Below are experts of layer 6 (counted from 0) of a mixture-of-experts language model. Rows are named router (the router's row for the expert), gate (a neuron's input weights, with its number), up (a neuron's input weights, with its number) and show model dimensions 0-191. Each number is 128 + 32 x the weight over its row's rms, rounded and kept within 0 to 255. Numbers have three digits each.
After each expert's rows: a language model's description of what the expert responds to. This comes from a sample of Wikipedia text that the model never trained on.

# expert 7
router:100150110110115094118160181123146100181086138168149099177131109150122079129170152099176132101178070120158154084136129123121141174163143093170086135139093101071097144111154191135175151178153054143127168125120149191123117099145106112191119124117110165136132095172098107188166147100092178083149065141158141095094124098112122119180135090114120121106127104135141186113147106112116084143135085101100108129104123113143131097091140099114151065084177185091077143138093163105135149056075119154125154110116124109147188121166106137083039167114088104074118045161163093118128139137120076148
gate2:094109138168061125091126118075153128143161125106111043049152097171115058104195158167073133089154140137141138120135160141142150094154161192103112154134120111111129174120128153126145178108131172147133118161094111117161116178140088182103097137167127134124154128107160111127138134096147143110168091095109138137100073123061100133098155155086156115104101182140121144134095080104166161139118163070110112109136166088139145112137063101160124121120103129086203118143124119168138069074204142111186168081127080135136208175176095092077142141176152144109159129122175081068108105128124108107
up2:176121091126128128109091110143095148114067109156148094152066132112160130180154134109139107144136141134126137151149042106112114113108010099128110140140105131094072140159160111086127209137099134141153112099142124176057132104163122113098184119116125164183127120104135121144130096100138080142150174069200109179101152108139156140150117081171120147168159108113100092130182138134091129106140153154166120147183066136129116121079120209119187208092116122168014122145115110131117208161152107161106109139105122130148097120092135111138115123111145119144104142079097134175159122131143187135
gate3:117135133093162066115175101115103093139121131185135156110131151075120150128153143125155161127106110158115153091123100167113118104109127146131085106199161126115095114156204170128185128119168169119154154118138117102139094164144090119114111113106106169098091141101114132144250128154123120211133098116081160101113155089103175109112139084087120091077134141157126131115224081105099123143071088098126108131077150118177106142117106155143150059154174220082074122119109147144150147094164130149108100106097092132111153135137142158171122145124125131159082103143199104230145140082130125102
up3:134143180183124178122067123115169156151155119108105086147136069135148091106059092105104086134120124092145093143116164127111142110076126076096129114069121130147146101115139099127124143137122077136148065112138127143126144097097142143113144165164175082183106096130160109148024174086166150059092100061142066147155123145140054132119123111100124148144080112103125121147069163106140154116160117129120091145170082081104158125112188105137110113122086040134134170131153083096118102146139086111146127139133169079082143115143112101135157180141155149154188139115064107073126148172110214144
gate4:162121074120160158143092158102099127134057110129097120114141115100088121119128146086145101126127151119121114111081171193134086131107126134113140177145073151095138155091119132123136163158177118095181148124198099184127054173129104068144122127144136150146112127148121142142132145082084154085083116097128200054182103118101121144189079128139133161101115112145163165179180061144204125130139163194156112127163157178087139139093141143091118097104153134055168135142070134113109095107191151134136141086094144154177124138143079175175075125152141078094128084135185095139151126099143176111
up4:119112164105091145134149147132141122146174121132155100099104088134146168167130126145128119114084089169095087130115187120093102142154145123126116095129067102168050101182161176179180183111095153153146093125108113135165144123169154101218098118168145035048173136138085134113160078140087065158183177146139103123105119108165143141088140109110134106166136101155102112110086160124142083181141068119115109124121144104158103095175127107127121113175082083170199125110167143122203131102126160177086113186137120088107164077115143163120164104111120127144121142170146150128084129184143071131
gate5:150091086088100122143111117112161109109151111146157117116132148143072101111102132166156122119094092141115110082063097172173140114138226147184165100104111142156089099119097142158191102113117120103084101084172167136099151174154074161151117078171153117177094104072117155133141121162101143133132044139160164114081091107148116108090129164099168119138158107156133094144167129151112133150158115075146111135183173144128144054085073096122127083127121136098115152110112088071120083086101171138149163131133129091198113048140058116128111060147060115101128128100184084102102161133142120116
up5:192158121150109150111140160096098123127140116112092100103134138140078138152125132116102120136143130074152142164130146093104117147133087105060113129108113137137137098121141115123107123141137157134179090142135102089159062055104170109112151160068110124084113091130152037079141146102117105085097128107077063087135144151117136154132128103106202075134122087165075138182085099113098149151142116141130107157062062069123107139133200165107152173078179070162151177141109157147119153126193128096114123080091155153063170166160169068156179137140099169121149164163095112121124097187162099164
gate6:099170123131126100106130132140165123177083128161141105145107183119138107092126148170174124179169082156148110129078136102099125213123125187119133079099109094113123128164143136166131078088158154163097157143100134148121140131109106092163073147157140141168170216122152122127121123112127130070114082124123138126064111143123174125123086114172121076146117129123155208106083130108133123139144045163105109121100119161129127154196108059109125109091111137106131133085158128160159133072070107161097165145119156111087137108173138079082009138116112029170109098120122122146082139170128083123
up6:160039111094067102160106137066123114092084100089118157114123115123102158149216129101123132139105183123083116102198215101172148084129082093135114122141154143131129111123075135120170119167136161105158109116118082085193126147144146110066150104130099123141116100116096135157123132132185093219151163110116136168129140118151056145106097119137102137124142104107155070152152176073160131130114071084096130156148103163102114142147120180133160105177136083120093108156123065090150124149148166086156078092142109138145107141095120138171222156150085162155139111097095101119159155084103125145
Digits in numbers. Single digits and symbols inside multi-digit numbers and coordinates, e.g. 18,7|44 attendances, vote totals, 39°54′53″.

# expert 15
router:056158135158095129064158147111184123179104090137146098136119067141165108146180153085155160110180109103173153141177136137092150142160123073177085168143094064117088185114162204078152106185122087158147163112181118148151079134107076090166071121127112147114144096165112132147144125098113179126134080147101119138110077090142119084134089112084088082119161129157095173143171084098124056139169144127089119135058146116139137139072126089176137109118127136124138177163048175124106128095095115143147133117077118090163182104140100133137111187075133120115143096130116129133107123155106095138
gate0:128110145114129097146141116087050118159157078121124119137136070142206102132129176105127122147160105098124104115155113112139069156156140118141064166124135147132094140090120177171111123122152108160127058085178213125151166143172120163108175084168131185104142134107099095152153112183144145153132123110099127088107122125106121147133138128063154048150132117153143159103112107199116162100107137121093174227066109081165138144163142140129155152114140153062088122149155100095154167097149108201103129109131136110098160139111144113110115134117093106187196093102143059087149169175087150175
up0:169063152168123159176124166141107142145174123181135166146125132117127109125098163137090110130054117100148140122098097110127131135206148110195114098096158155071095125093125100082161140181125099077119134081127073131194134064146160143132050134148084085133194117106087110075126111121129130103149135134149068105110156108134146153118089157130151141120165154145155083045121080141139091159160115137093092065128128136138057109196195169149104077120148121156157149177117143141129141136130144149069115115163149093110191113141165185093103185161148130136140136140137132152086120115057160099
gate1:129169121158063143108132119156123083142032159057094086131137141172118102104173137110157084173139153137172128117176196140189095103159139098080093126161106098142081093105177178195115135153140137140118091126127121144114153101070077147135111131109107151151067177142079111132099089089085173139154105105104093080159132068142101121135092152203136175077167149108147124181110071143112095131113091133113189125164176095135207128130142156170176122141135108163107063140104123126163138107123148126134186112081149135133153178138155162092164108148150148110125093146162151137166105093106152103
up1:202108133027209140174075153134078127157198166105133175138129114115144185156142117151082154119140137070092115145146102110135098122115119173154087120113106162106117131145137120074116157073122166179171102131114097129169072149135151137132187147112110126102153122148113131162111145139149065136086099135159162151143126105150123113159120069166106133183032128124123145141154210105139185108161102128106078110147145111146144105104091046096146158112162110156124209151093117097057141115124116127110068105135118095177151155126088115118128136100119137136183125146121153085100130187169098120
gate2:141141117140131125140157126126150050174113142132114116121107138143130114174158161097218161082175138160144133110136153145122123171149143131111088105173110121160129149159120199104135144151143130206124174137156171167133145158111068129129096119134075123070122109158161119157115129087070159070106090123146191132136110096176100068138122103116027123117111159136196150185144127138141138125164106108029095184124106072147177103095068124165086119133136140082145118077155153110102138056109149150200157086101106167136118123132143121105102083103097099127148112144179122073083110152094124122
up2:152105135118101145160081125153114124150117181093093105140148111141126139121139155137115126118128181219050100169104117093097078130151095184098107098168154136134149168134090126052115175114132175153121100107123133107130153144138037155055124136169114103149172153077124140114131107136142159203079089046083116176129168153061140108149069117165123117147045151077230109110102134120160169114080129159105114098137149135143195144163132108160133140131076119169129119144082116132096131081137154113195093131132153114157123093079099143123100136159156129135070140092121109144105156117125141122
gate3:105162112192135097099098141073101098125129092142139051152047094154173125184119146118058146092155101144123144089130107117147152129126134200149112159159148118101095172100095108038095140128108178176134127077104142103124138122134083204089112059112106145111143104227175107151168112125135123101156068139164145151089113158147113122118099099157103116118170089145089136116141153111085096065167146121100163104133106081117178089197085089081063155093163117108123136132126127114092127152124141119132151055101090105129173120143134157134119138137092061110136121153141095110123130185126163157
up3:184139114144175122133105206104130132141082153135145182139171191142113114132105159209206173121105119134213124137080072139133150120105162086163142105120088146148085186147207138193131176129153064136165119166145128132148096136074134095202138149122116188133084120075119096138127160109134162153108120145155103092144136055101118101134156130063118128076159112113177160175124108088125192177083117129131103144136100116137137122046115118181199060113138106147106088123107156125118147112076066146137165158136096126137097163154113115103116115103113138136128115145149134120119119131114096152
gate4:147130129106133111119133158116144127160106120148122136161152135155144144119113191092088148145158119112057112110136125131142115159232177116130079110082135123108160124095168135141142106118119085158158054098075151140115128140095109165170166157093123134081075119104090093135148105096089194095149148147143193088097117122093092144092162057147160096132144100129123162164152054107086100175159158136104120168153144094210175083120139126151104162114156162165095138186120157104121125129117088169168151093135076072137102161066076091057127090113081109084143089181139082107135127115144071111
up4:138104151060131168125126120114125152159171117198141147102206195106119128110092115157129100166072183109079127123115140110186132144161135111176086098101154152146106096123144124116092116135136129057137091170038071125090146167161135163131129184116146113095174126082107183137109076182139132127115200103156123172143127207105127114086149118139134146168144199075157148081135117172142163157119164173166153143077124130151093112122122096107075153129121124139124151145160125158133102095125152097191129114149149088124024124136151137103108074141136190109075136101118143131153182101102128151
Table cell separators. Pipe separators after names in tables, plus colons, dashes and birth-year parentheses after people's names, such as (born, (195.

# expert 34
router:104143146126101095082161152086137096137128110130159103139119091121128124150178097074139160132146077069162128093153137139137180152125168071167110184140120090127108143119147159082127133152147106182144166124166176167122082114094107116200127107063137170102117094157120128138136115100088175074131125160167153098125090116170097100171107110105098082080141106134099146152150074084118162135162107094085078172036114095177136132074090104127128088099161175084093202152084199109105123076120115156130148092114090098122175133185130123125109114108076103126169082201138122116114093124110071157
gate1:063168078172117137077146111096085121139106127137176092182138112092137114154112141116125159133188138162066124120158123152128104122114194143123157129120113119109171057142147139080094126181115119146191125163165171170070155109124095164118145165165103119143130136149158161117128140101120152136171112183167124116108176110097162185164128128155133101081151184129078109117122162105120082148170112159158184176040116106184171174166123135144079097106143128097089093086115178115056131083129117131135130077109109073093142136082096138112139123098097087144132118155113097142152134118151221048
up1:105141158137132124131169162160079119165161130097142095140099126107143108115140101091084169115159139098121097143167135133141060134147123152178136119129116128173175082179115161103118130207096128177142058163152154136124098189110117123138091180165131104127139115112195144080110175162058139140121113142048118045108110136117143175122160149137089118156111127086088150200112142096096136148107136075162127159064128132126136245160212219134087119174105161115130132114104133120101123141154120107142145048120068116118122174080119112137145136152121092154107134144134101103174111137132162120
gate2:121179130161148136102181135157079090093100053066115084184128084115170137122129130083142102111161144207085148114207147057091167122112141114119138135183109144131134147183087114121156109086151121082139189115152122117154055037140148139118163150152089125099113108149122100147145112095102120100135114143100113092141090106177110114133150104172115112070129100188197179122153139080067129120085102117146142138142127149155099101111158122128195131141162127111146185187077177079094085114119130120136147122147157119111105130178140108160156147133141188086134117157116064137186131154084141160
up2:142090173079167105154118141188121114155134083136123142123140154106184121123132173141166125099162105134129174135088164081115200108131153156175081100171118084121133147122115145091127114124134115145135158125171171146154122112122119131071124170137077112173141068162136098078111123135114175128115097137137156051120109157143167151074052067177088112076078132136112149091172161113133137107072092139145154088111155147064120137069131124144154156190099060087104178203107139082095157104120117137158144143041102126102108134125156103139146128140112159167117126137081089228120140117075147101
gate3:099101122156183215137096150101072137135161166117150063160107136122135104084106154190102170106112078086153111064041187133127181152165104166144144133121100120124142117127133122138118206106147121159096094098128172152151114089105129194176136141158090131117124106115106099084178118130119122115124150101152125090158094134162174129123060161134138078124115113082159141116151121057078109194172140128125108126159082135128109097102162117093107140095156154044062127150102141062076134114100167178134164136137181176106137142146109118145115131124076101133086124182139129075122147138098173086
up3:151164121127111072098101123092095073171044141117078135194191139095127131171061105076141129120133075139123186139204078131151113194099124134136091161143173138139067132164113106173152135177142112151167140132024107118148154150149135112130128145096138134138122083147090087166104133136091182106114100123121103159117141118082131111086178098136116155110116193138141123078127109117015105082078147117169191116145130087058115146149107141139093113151095111186123087056115120123116116101140120130116128098087123103117125138174108125119131103107164181154138143113126114157141137135085168082
gate4:118156150128162067113187177105110143189163097112110110145146170142113081169150129080126117072175082097120099154158147127135126120191137126126138178158134084094139152134101162134197093170119111111078129133134177160142140148129093130127153152117113133121113146092138100070163095085159171137138179127067125124144111134225086067101093109182133149103127136125166130094136138141072128132159135163161148169119184110112121115201119090149125112076109178130083216133133114107089146110167131194208123119126184088149143066109143168113094158098118135076163125174112132153129129208135097119
up4:121078122147149154121088103138145075159126137166118185156125079071146179144101146174157093146115072117143127212080146079095115176095069119092156113147124085168138138073129098139135168094195116141147123082130155123146090031087123149117080108116104155155146125154133135164105211174184088133098075107109112134101116103074157147106160116075146103150164160157128103125123083125124113118093117100089162154166149157118127127052132125163122157184115063176119098115122136148151129178099160104087103170096066157146145152095115145135150124123171141189169151091142139167149174159110168147
gate5:158130091104093131107146130123157108166135173173117127171129157224166111104087152147155142146128131059180097103139160150089117111129102130131151119128133115122090145135110109096091111160115120135167083138109103110159097099062173105143111115200107161118092135160166112119118128060116190167169099109108143080118108154102129149151192124158111072161109125136117113186139139115096087129123109159059129144114053137083127136194186153156125151118187135164080086128143114110120106119098075190152190060145079106080133100175098147145142161069094114164191128099172140067104142157155080147
up5:101179135176153075130148084108136142111092157153086078157142138183123078146147134116082084113071216127129101068133166144103177142127170095132109104103134151146121154064180118088129131146173127033167165090072166140096128066131113169116118100172127129091180141104119152155146159148113115137171123083174127124129180146106100134138110177139106138156182114125100089133151119165193114128137120103163128045148151159189101116205141098088125142108176090157130131155102095105163146150144197141097153148119121152129102153129105141082115151142182137100050106146188150120099105118122084143
Table and section headers. Wiki markup headers and table-header cells, such as ==Certifications==, "No. overall", "Party |", "Pos.:", and the pipes around them.

# expert 29
router:120166121183108079085170156106134114174111087129147092187101090151141086156150163119118184113174094094158152108164100178117166173146136090148080143165131097103118173098157163087142191126167087159200157084152153138135099073084078122166114099089129155113106116127131096204168119123088166112117111166178159095091089111143098109159111122099065119111185121167097183128165064131133075105159104116100111161094098088158156108104126127138140133107177155125098193143126146120120174117075085159145167105097092079143149148179110165119104138094082119095157107138182126059116117138106084132
gate0:157112155158157109115204144091125103108142166114220076130135131186200121107215111131136123123119143122163120071160116189155180149167108143192082130175085117120148132095115107074154069122151135144099114132129106125167141105130059151146125136175121152118107132149172121132189152126081121142106104129137198151116114156108109141183169108128050114121129110190138121213115093138122131127146141194089127181085074101136094108143127119106132128120135144120143151111129114134096135136066097106132174179144064185137108123156093183154106133110134142048122145096144105173179123100181149115
up0:093105079140151148159144121119133132105101191133183102138129106179144130139110172128123111195115094142159145085139157173100182181147156136109102152113111148117042152079141130081127093171084145162112141140149116083097141150096161122102103113154126053151158115123167185076118144064104107110125150129132132190127082153163129119179111133153040096089098062113122062104128107144130147136129118155140161131103165084130137156148148125069111141104070115180188188151135105100169162144161140177123099072153097054109121119154119100104126169073110160050202133110107095147108100136128114105
gate1:088183104074116166101134166106136141161127133138204130116063145200078123121155086117150100159087121106152191097145159087102160154149094083170114145139104069106121079123159131159144136165159097120096142165152086131147100129123088179139161125135078157071128108097106094189110143128161153072143152149120109085146145158157162168153075127130137094151092134084031171150096190120116120141138155114116139153165141122135211180132126112155153146053105110142129119208146134136099163187073102081122132107125152109129135168143154166101098189151135155110194114114129131083118075133125153162
up1:165126085068129088130105153158115163115158167121153162091088153125155126143084086135131131136119146130080152145148091079141158071072103139091066101109181151145144105139122129176093132120120179098123081099112121129064198159133128162092137146073156105164089135095153130192099049128190130157125147122210111123131125159149135154091088145145095159153146189109160178075108185157111109081111116153157141122177116167120141186105149147199121148149132125076127123122127063174126165056090108091135135074175104178108080131123148154127115099166117116142085145123082125105126156132093061156
gate2:128163044144112181124124165094109094154034158131117140119091121171131129170153095120143102089096107101150129104170171127079089128171095086169049137122143053161151138160115133223134100128091104165126076151146087135096098182109091114108082085109130181115126100157145155132139072092150117113134154132176109124120126092162115148134102122112135142137140074200105055114133114127087123116130086094122135137160169111155085130087135123158152116108092050143129139127135123137159132101087114052120126140060162091153138102129140154105166097093145157105096114176155122103095090163059110199
up2:144197063107174120101045150107115148163094186121140150167135131144058125107111074150124106138137107113138139168196086084094074090098062133140085120101158097151147158156057118132095191073126118121096131124075107139100069142149154100121156147092124142107149153146110131224107112139095065122113134105152099137117191107128110150116169125151099178105166125061106184136110176160185146095160140094118092084137146143120105083165169141138164145156158118067116124117145122140144157135103161104152106109134115132074131141084110159170126168169181181154142138120103180107124130110116161193
gate3:170064133157140100120120191175108129053082142140162091183164134122107160148168115137200115138131107087155137105135050132099151149144156089173174128124098100110087139149144124122187155094156129094140162023103152130180095126090129107157097148050130135142083139133128092112148141157091141132119129170168088161084149102155094186119164138119154118088103170091160147069169108087135133176102096128093167095122169109098163101127121157150168105123149174130083139138088128027167110078120154136146143162139098123164136131153098182120139146182087162126177121165088125150090129117105101090
up3:109099119143143125119145109090131133157176066118172127111098153106146166084157100173150142175121113088234128124197179169139133120087149155133110130106141134123099118086204116123143146135193153101078203151113099129100174149052133158120090121091142170137073154059142099146114136100159137062102163111207125191154202154138139115145109128117074115122135148065114123048102178151127138112164130147153159126095139130093132128116139144117075158127132110120156092076123104134154143133085122072141073102096145164123110094128161133098120135062154121115217124109115110101100094099117104120
gate4:168147129155094186094160173133131165143117158124143160099158159186177081140164161075153125092127086152122131154141129113158099178130152112167136129127115102131125135091134119150148064156174156125129122123160058132138169084110103156116123130093137124132160109212138095171199135093130147131155113128156141070101132106114092116175097115134112123127127130171056080075106095099108058121137074130130104135116070136135132105076119167136095109093087102130062123134089146110126112174096127185109146151124028093110117185096102094091103122117062134186057113114151108209091175110167092125
up4:169103126159121167125077208169170146133117094140112164097130139119168103167190130107124171135132074090113157130132095108115114139115156182138104099136138126137119166109085110172158100183108144150088066160158096123134159122167059101108151132046115074100124145161129048144144168117121123107133144110182184120106148151145072158126132137166181096140073142194142144043124111105129126106156066148137147171151074142115139098151128150156122122148104158117179154077125086073158125113140098130122146167135088130110114164117112107123121096077064114123093131133121107184081170119195028148
Determiners before nouns. Articles and determiners such as the, this, each, these, a, usually after a preposition and before a noun phrase.

# expert 44
router:108127090142086107121157190129173130142118126135130121165123095159154133180141182085176145117168130113159147109115134183127157156180163085180081173144092113104126162103191181113162164150153094177137162082144129155163130115113095137174109048124101151127132134193117093136145094118072137125163084157124171092113055078146117137152084084101112092106145063198120149163197088095130120153161073072069133134151123128156184104093097116137151070116153163130089153147099175114114123112121069183117149115093117094161158120192107135105105128080094099097102080152129119105078128135126097143
gate0:146170097144132000094141140107147117094134129131132125109130135160128143166134165182150124109175122150102134111183049205134181130150118121143147097178104129131146114078108145107118130137186138087108211128142173133192176113091130102155155138044114121110118108157146162127159061103143113156127085126125122078113085096135144151052178096114081125168125142089142133173121106090143087112119086099087118133081189099156129122075140114125119143109157117082125129095072181118100104101065188096112056133138153168122108148107111140143122100105124087118091124108143102129113136148125140058
up0:155133125144097115104121164147091139105151154162132192118072108129125179125140146086089138146184140099120103084145043184118128029091105157105119139186152130120168105066092093176105131110175122139091088136142136101197091162145155149120173099104098114130073134084128140084126064145187145155073115136113106115071131075141136187076154130142118086120127114134080120098115111069068141150097085068063081120168110123113106127116150169126089110123100101119195135144145119129140132182114131156086118183160102137106154134141093118049110101130125157083150135137102076152136133186152172137
gate1:131158093180147073114100146176090103129080104103118120121170103112175157102098204120133138068111107120127180116143133110104145194152105144141162152158080140117130183150189126103114101154130144141113124068110129107108141102051132113172114135099130135086148101144164034110077157163154148108173108134173119087124163119120071083157162077101072097129116147171127149102149094088145166123132017155106081185108169081164136120142089125170183130127143173117131136144076178099110107117115171162090142127099184139111077130107145169149167155123118091137132115117099070124173144173110095095
up1:120147094165166094144108144161097127104092127099166111106177161155093141095076115145151119103041138171121125129129190119115114116155078180178135139156129162143179092154170127141137119123129134081052104074072104080141146098102102157153133131129134098119116143101128100100125156127162136143161151153120101125168182105094146141105152105095096159149079126129166109108122130150150128172134062106082098109178192124105120156190140104160146162152112122150093131116092164087160075121104184103063103134167181143050101121145173167194140156162174139067096138136092161185173164084142138046
gate2:150138093124142049142102133094130112114132076095136138173108165155131133075168131133109112140153086097173171023144144144143177146133111064171138168136148146105126140115162088117158146135175106166140112104116127141174091190146132080097144152122156097127085095180089084122149104176147116126158166155088163173104123159091099169096094143076160113131114167104190145113084172098153172049153096068113085163124089059062090102161122059139120125116097170146109165127147138078097120068147070122141142150166190111126108133152114157089139112148132147080146109136100070107095119133114111108
up2:106119169170086121115098101120126150172150107154140128080162094121123146097062126084174101126050117174139146152151153126056115116109150166109141089127135170141108123159054176153141140098054127109105177128165215134112155157168151140144116110153093124120159118149151199115132159156109149132136108072128101076133128185194183123145154108128110159186173080114074114141138119143061093144137187135133152170112121184150104155149100142148140122101146127130150085190116114087144050135124123101116130104089079127116127146141110077165126113137184114173102143087182177116214093174126132147
gate3:156204086168116148103103130102093110096110129112135114216098063166150138113095099102172155124177099107140126087172139160167106125135123140140087164150180106153117122114145164150108171178092121139095124148156128169106129108115110094120148122195150112163132142132127130136122066104152166114156151130126145181074038157128105134205181131133161116129135102098109119146121171158116123133169114098079076140125099157129111093120116155145172095130122147123109152113080111113033137144098080090189167112169132105139107124120109129134075182084134156116216105062100081102031142131126074147
up3:112134122118139093117084114156119125152153159072140125100132161143090070112117130122083166142112140152114134110137048086148105055182202106137168139126109073149154088135156136086115162084132082089188156108108135164133088086178166140166110133032100121088137157144099113109134182079133141093069160105111187083136113093143110105170122141127114153086139118112090129188115101048117074106094134182073137150082168111128165166121112101184072141109114142116143126183112150088145109118084142126129090140128147079120168110113123177132133128063180133176112116162197107167125149153092168134
gate4:131145147129099138136171131136110163119096091110156108116154187187117134147118118192161124178124105087098171133153155160089110061183132132140113149133101093158100157126168134075164109161132135147145164138185119101091069106133126157094127117059133072131033106159098116101063152136149140132120130172135152094122149180171122095159118056121124146145199093185098155151090054211121133133116100167080144156085155126114141152097160105154103189061107131177136157167095118138172126111128104091172119140100097138062144143062084147088081152119127087102158122139162133140077150150124118116
up4:076153133131119090123110114188136102105117054162091170137130086121095164150103108107153129143130165128113086123118188177177166114141176125136110146182127104168175111087083126152071176092115108142143173123188115100144102114074116147116121135185116101153152157066107110115125121160139138149197105154103153126167102025102082129060194131126101144071164090124126201145188110149155156152121185068120152149117113150098112128118146142161166175149122089151112168156150149198141093107134148129170171113178095138105128114098147154137168112168150133119115136140100187154103218129121124093
Action verbs and endings. Past and base forms of action verbs and their -ed/-ing endings in narrative, like moved, worked, returned, grappled, raced.

# expert 4
router:096157126156083127071154196100165098164114106175174094146124115163169116166205152100185187089145096121171162104159110143070148140154125090166082187154073077091123148113181178110169136176121086172137163118189167155126116116091095107174062108148117185105126126153146104173149114116112162084153096150155130115089097094147122084155115129074088075095161107138118153137180092076093098131184116124090098172084135105149159138099113085161186079107130156083109154133120192120111152119125121127142134078113111075163157122173126146126105166098113119126174102152132108126108098128082134145
gate0:105162086163046144090115120125154115146045032106101176119135115068157088135142165200127108088124177127166141140139144120054137168069155156200130113111135141077126146151155088108095137183149150076142151095125106134178132152128066100144111157124124187139153096202147152131150130130149107138165099119152113109141136101151113102122139121063093145117114131139125115194128104114144053136135113130079104065115102150145132127136094110161117120110136066131139130237138093147090133123124062137150153099126161109140093107121134181149114153174170075065148116150166130122144144135104091173
up0:098128080132170101166125085129159100130098151085136186120135132159086118144150170117086169129160113086116098142158045149124089122134152176041132170126063084053144147154135126162136132100111129098091127139112151143125156159145092177119089173090133125110094117140126077133115123100145133100139130173185162138124161197128128049138122141172137059095129167124136180105146098104068135091077103150067127146181152117093086146144091112164127115122109152156101121179133110099142078084132095115102104110134115136224110154117108139148120087121122106105154124182142125107079093154231137187
gate1:150206120113155101100168111162071135144105099115116087145087116073165160171114073101113139107156168114130126093119141144108152160093091091185166118091198167195150121110128135165136119107149158138154110116153095095117084077133136167155194098153107187128130137179066132155130063118101116089108147155138155110169106128166112125180151107112195209163186056187115143156106166167147146129189120115093110087132122162180146120119105089098138171084134137130101089065086125101096136142118133147056135099078089104067124170142142122122147147116121120149071108146114162116130128101073101111
up1:142157132134110137128123147150127150167164077120127071117132108122134181104138094108070197128130171131165135205141224108128102107118096135100177175133151143139159119149085119141101071154084117104125142152141131139137150107163178071076156126165163093117103130108144152106125076156082070140126128100092127124110099139064156165094128110150159170170166157131153130144098136145151132172188160153182174106111189152139133158129134124125133109140127141041115174093150196137146079133170143103122104056072214110136151142131121047182178116099134092181113131159104162116146097099115140074
gate2:179166115094148132139145111114126122135143136119080104169114082084172130150121083100129165138128148119081104125085185111153124147204143125153084048129072146127138136126112147122093166136123121123130115120112082135158111086075094129093084133118056122071072152109076149118169084105091090080136138091144128061136152097136120214116178165168130172178171096172120113180111073133181089158132106130122093147146137153144115098104201136125121115083153098180109160110076156130109094133130131152203137128145094137113141106081092148094115158121095179151042107114163140098094084104057158129
up2:083108098116131141203121096121164104153106133091145137137126109137141097088186170117150168145148141116167152111124116173136168148080187172067132067061099137140090149101181188130154111158157110095157176136076092106104150126115156165175134090158118145126129075114131103187155213164156139182140111128107129188130089123034081124129129100099107143093126092144187141155159110080149106148080116119104132147168056144179147087145082137101093140119140093112093105155140143103113179118089133169097172135119129139137117157156164140089173138140146035092158095114171121121121139134141141053
gate3:088053129200115133085099174104122139053129099124111116146188151102104142161100143087098175073168107135089157093143184128080159079127158120104093153144132168114098112166114119091088161065119130142120167139194129164091152109162147133150174106158111142092082149102108154113151160144149122148207152188172131163088153130111123140135177104089148102052120179150135160077090200105105088146145135122146156141077089098150148133140114153131168129158129141045147148123116192133171084100121122103104203068110108132173164138147132122147100134142128107163101117094117074119087133121132154076
up3:120156140132159131159115144143117133141098113154060082139102118144131106122145171118126109083092100144135114115099027100125142153166091141133182131135151079152117151102098108116125130141111134155113110091110222094183117139183104196131134157111155116160174113167178062148152175158105140203134095111104102136123140136131128139127090132151178130187054065104124167092190122082088096146143113129096089118215137157115135118191149103129130185077143181141134127111179149103113189187109120162124142195111126168119108091133142131111158167198095120091102133119122151143156176163129122062
gate4:065135106134126148186136085131121121178079135082176092148151098161128076146135161121083204133125091076107109112138106143081100135106120092081154114124073164104176123105081144150116129204118127125125144123097186149118146143161137133128161110074110137116106100109137102127171224127149178162179103160072132131046133161104110126133114122130138149027180104182061163130141152131113094085103117133128136201184082095143121115113131082156110110125164144108102127121166098095128078117129079153130156075115094137124123144144128143101178161139083071112120122150122124071146151147124166047
up4:126137124121212144142091168167098142151045175119097156120174057161119121145085111072088157077133107162055153149114151132105134142160099171087133105176158164160151111139120098127129135089124127145110104107090177096170118168150155146146146176098142114156131137200148106133130139131123173157158164101142136108148120165124102167129081158187107139148035096154136133067127116106137196167112140156142136107209161230134125117132181108179145105101118135142129130126136135128126114184151087137075110064135136118094138154194170162117104135166113178143058125171119148118153151126109161094
Table cell separators. Pipe separators between cells in sports-result and event tables, plus list dashes, semicolons and closing "8)." punctuation in lists.